config.yaml
routed_scale: 1.41
init_std_router: 0.0184
vocab_size: 32768
norm_place: "pre"
norm_eps: 1e-05
rope_fraction: 1.0
attn_scale: 0.0884
beta2: 0.99
decay_shape: "pow"
final_lr_fraction: 0.05
train_tokens: 434600000
Below are experts of layer 5 (counted from 0) of a mixture-of-experts language model. Rows are named router (the router's row for the expert) and show model dimensions 192-255. Each number is 500 + 50 x the weight over its row's rms, rounded and kept within 0 to 999. Numbers have three digits each.
After each expert's rows: a language model's description of what the expert responds to. This comes from a sample of Wikipedia text that the model never trained on.

# expert 19
router:526484504584513519447489446530521508503510424549464557533531499537491495562629447514550532465457472446612571511502559549549438525500508469366517587466545475502478518475477447505477457434440561
Description: Opening parentheses and sentence ends. Opening parentheses after names (Skylon (spacecraft)), sentence periods, decimal points in numbers, and paragraph-ending periods before headings.

# expert 18
router:416451578488399604530508559469478527479526431491497456553413472496483474595423491484500483488525373501433487533466563445570430541499509510587517577529506441509410483456502458479446509556451465
Description: Final year digits, months. Last digit of a year after 201, 199, 200 in dates and tables, plus month names such as May, July.

# expert 17
router:525491481569757499426478545508518468501525472551544486565486517532437524521638589486545535482588440498544576527512531360495493450481515489543557511591467468489477387449540580529539551443446500
Description: Word-ending suffixes. Suffix pieces completing common words (-ation, -ing, -ity, -able, -ant) and content nouns after an article, like version, production, member.

# expert 3
router:594460467452543417474496448398476456478498526421507469481507514497439491483502409546529493436410526587511433422512446440480480433540463491467465425456479516508526516541436357528578438551485461
Description: Mid-name pieces and function words. Word pieces right after a capital initial (San, Los, Le, U), inner syllables of foreign names, plus commas, the and on in running text.

# expert 12
router:509525509583419481518445597508479520498492391520551421521459519427538460499570498423495490549477450514464509480480498533503538523513515418424473532521418581462506565486462582537509515525486473
Description: Numbers and quantity words. Numerals, spaces before numbers and quantity or rank words in tables and lists, such as one, three, first, No, Total, low.

# expert 10
router:537530522459398495622500495540565584502456448614462389475473486463497538423517568437493433450524415458484459552489576520538527547462511444502545572485542475513492509505501489465416500459402395
Description: Word-initial fragments. First pieces of rare words, names and foreign terms, such as de, di, Sil, hom, Mc, plus en dashes.

# expert 7
router:433525505515390530560527521558454497555483562577518544538510512486506500579563568476543524527556534479403580472534496516423493525542494533587415609485572491512447482441557612539443537448543492
Description: Closing brackets and periods. Closing parentheses and sentence-final periods, like (aged 74) or TKO (cut), plus single capital letters starting names or words.

# expert 14
router:450482518534597579453491481538518508496499498476405519422490494591485516448447568520536538449524511549613506542517503559461420475431490457458333364433486474510530494531492514525486463473473544
Description: Articles and determiners. Articles and possessives opening a noun phrase, mostly the, a, The, his, their, its, an, often after a preposition.

# expert 23
router:567383496467514480348506490485528558469516493537423538494541498480564479484448501472432423570500492554525479491544462495533563550535485479446521450467496479446499463521510504380404487458500611
Description: Foreign name endings. Final syllables of non-English names and words, like -ana, -berg, -ville, -fa, -uth, plus trailing digits in numbers.

# expert 9
router:503523474427482396504464536424588441483489483469567566467453520500424487389427447576441587591535455512412664535481431476492471498525437537531537479486465563490532592558539520488524600446458569
Description: Commas and conjunctions. Commas in lists, dates and places (Trondheim, Norway; May 24, 2018), plus and, or, than, only, even.

# expert 22
router:522461482507602551469457501551454529512439569446540370497491531524491485623607446499425484472373493420547530505447573386450614538510552460430567494542501468584552433542487584517480554548463604
Description: Plural endings and quantifiers. Plural suffixes s, ers, es and words like years, people, they, all, %, nominations.

# expert 4
router:487436599499399468472466573485572529515487474515504465530487487447521460602507558438520501488482439442504422503480514514553502530484549484415545551489486482534480549504483469488566491490488422
Description: Institution head nouns. Capitalized head nouns closing organization or place names, such as University, League, Party, City, School, Cup, War.

# expert 16
router:541467461470527503518509475527488530483450538404455445453514493482526499358445455506455465477491511396493490446492441615524511517604507549508513521531518502473552497528506594502516482555509495
Description: Infobox colons and punctuation. Colons after infobox field labels such as Class:, Location:, Station code:, plus dashes, equals signs and taxonomy suffixes.

# expert 6
router:517485506429517490551481427505544530540524569506419494556558571567453470549463530453400427504516507516649557499518495560555502493463587458656572587480488510560465516462520470449524565493528440
Description: Coordinating conjunctions. Conjunctions joining items or clauses, such as and, or, &, with some to, by and of after a noun.

# expert 1
router:481562573536403400509473497555492520515467475540507450557491467510523487490585534467540512576532462488430444510482507497523488514436440473446530501500475505510480505483463505524584502501503496
Description: Place and nationality names. Country, region and nationality words and their completions, such as United, American, US, South Africa, York, often in chart or table rows.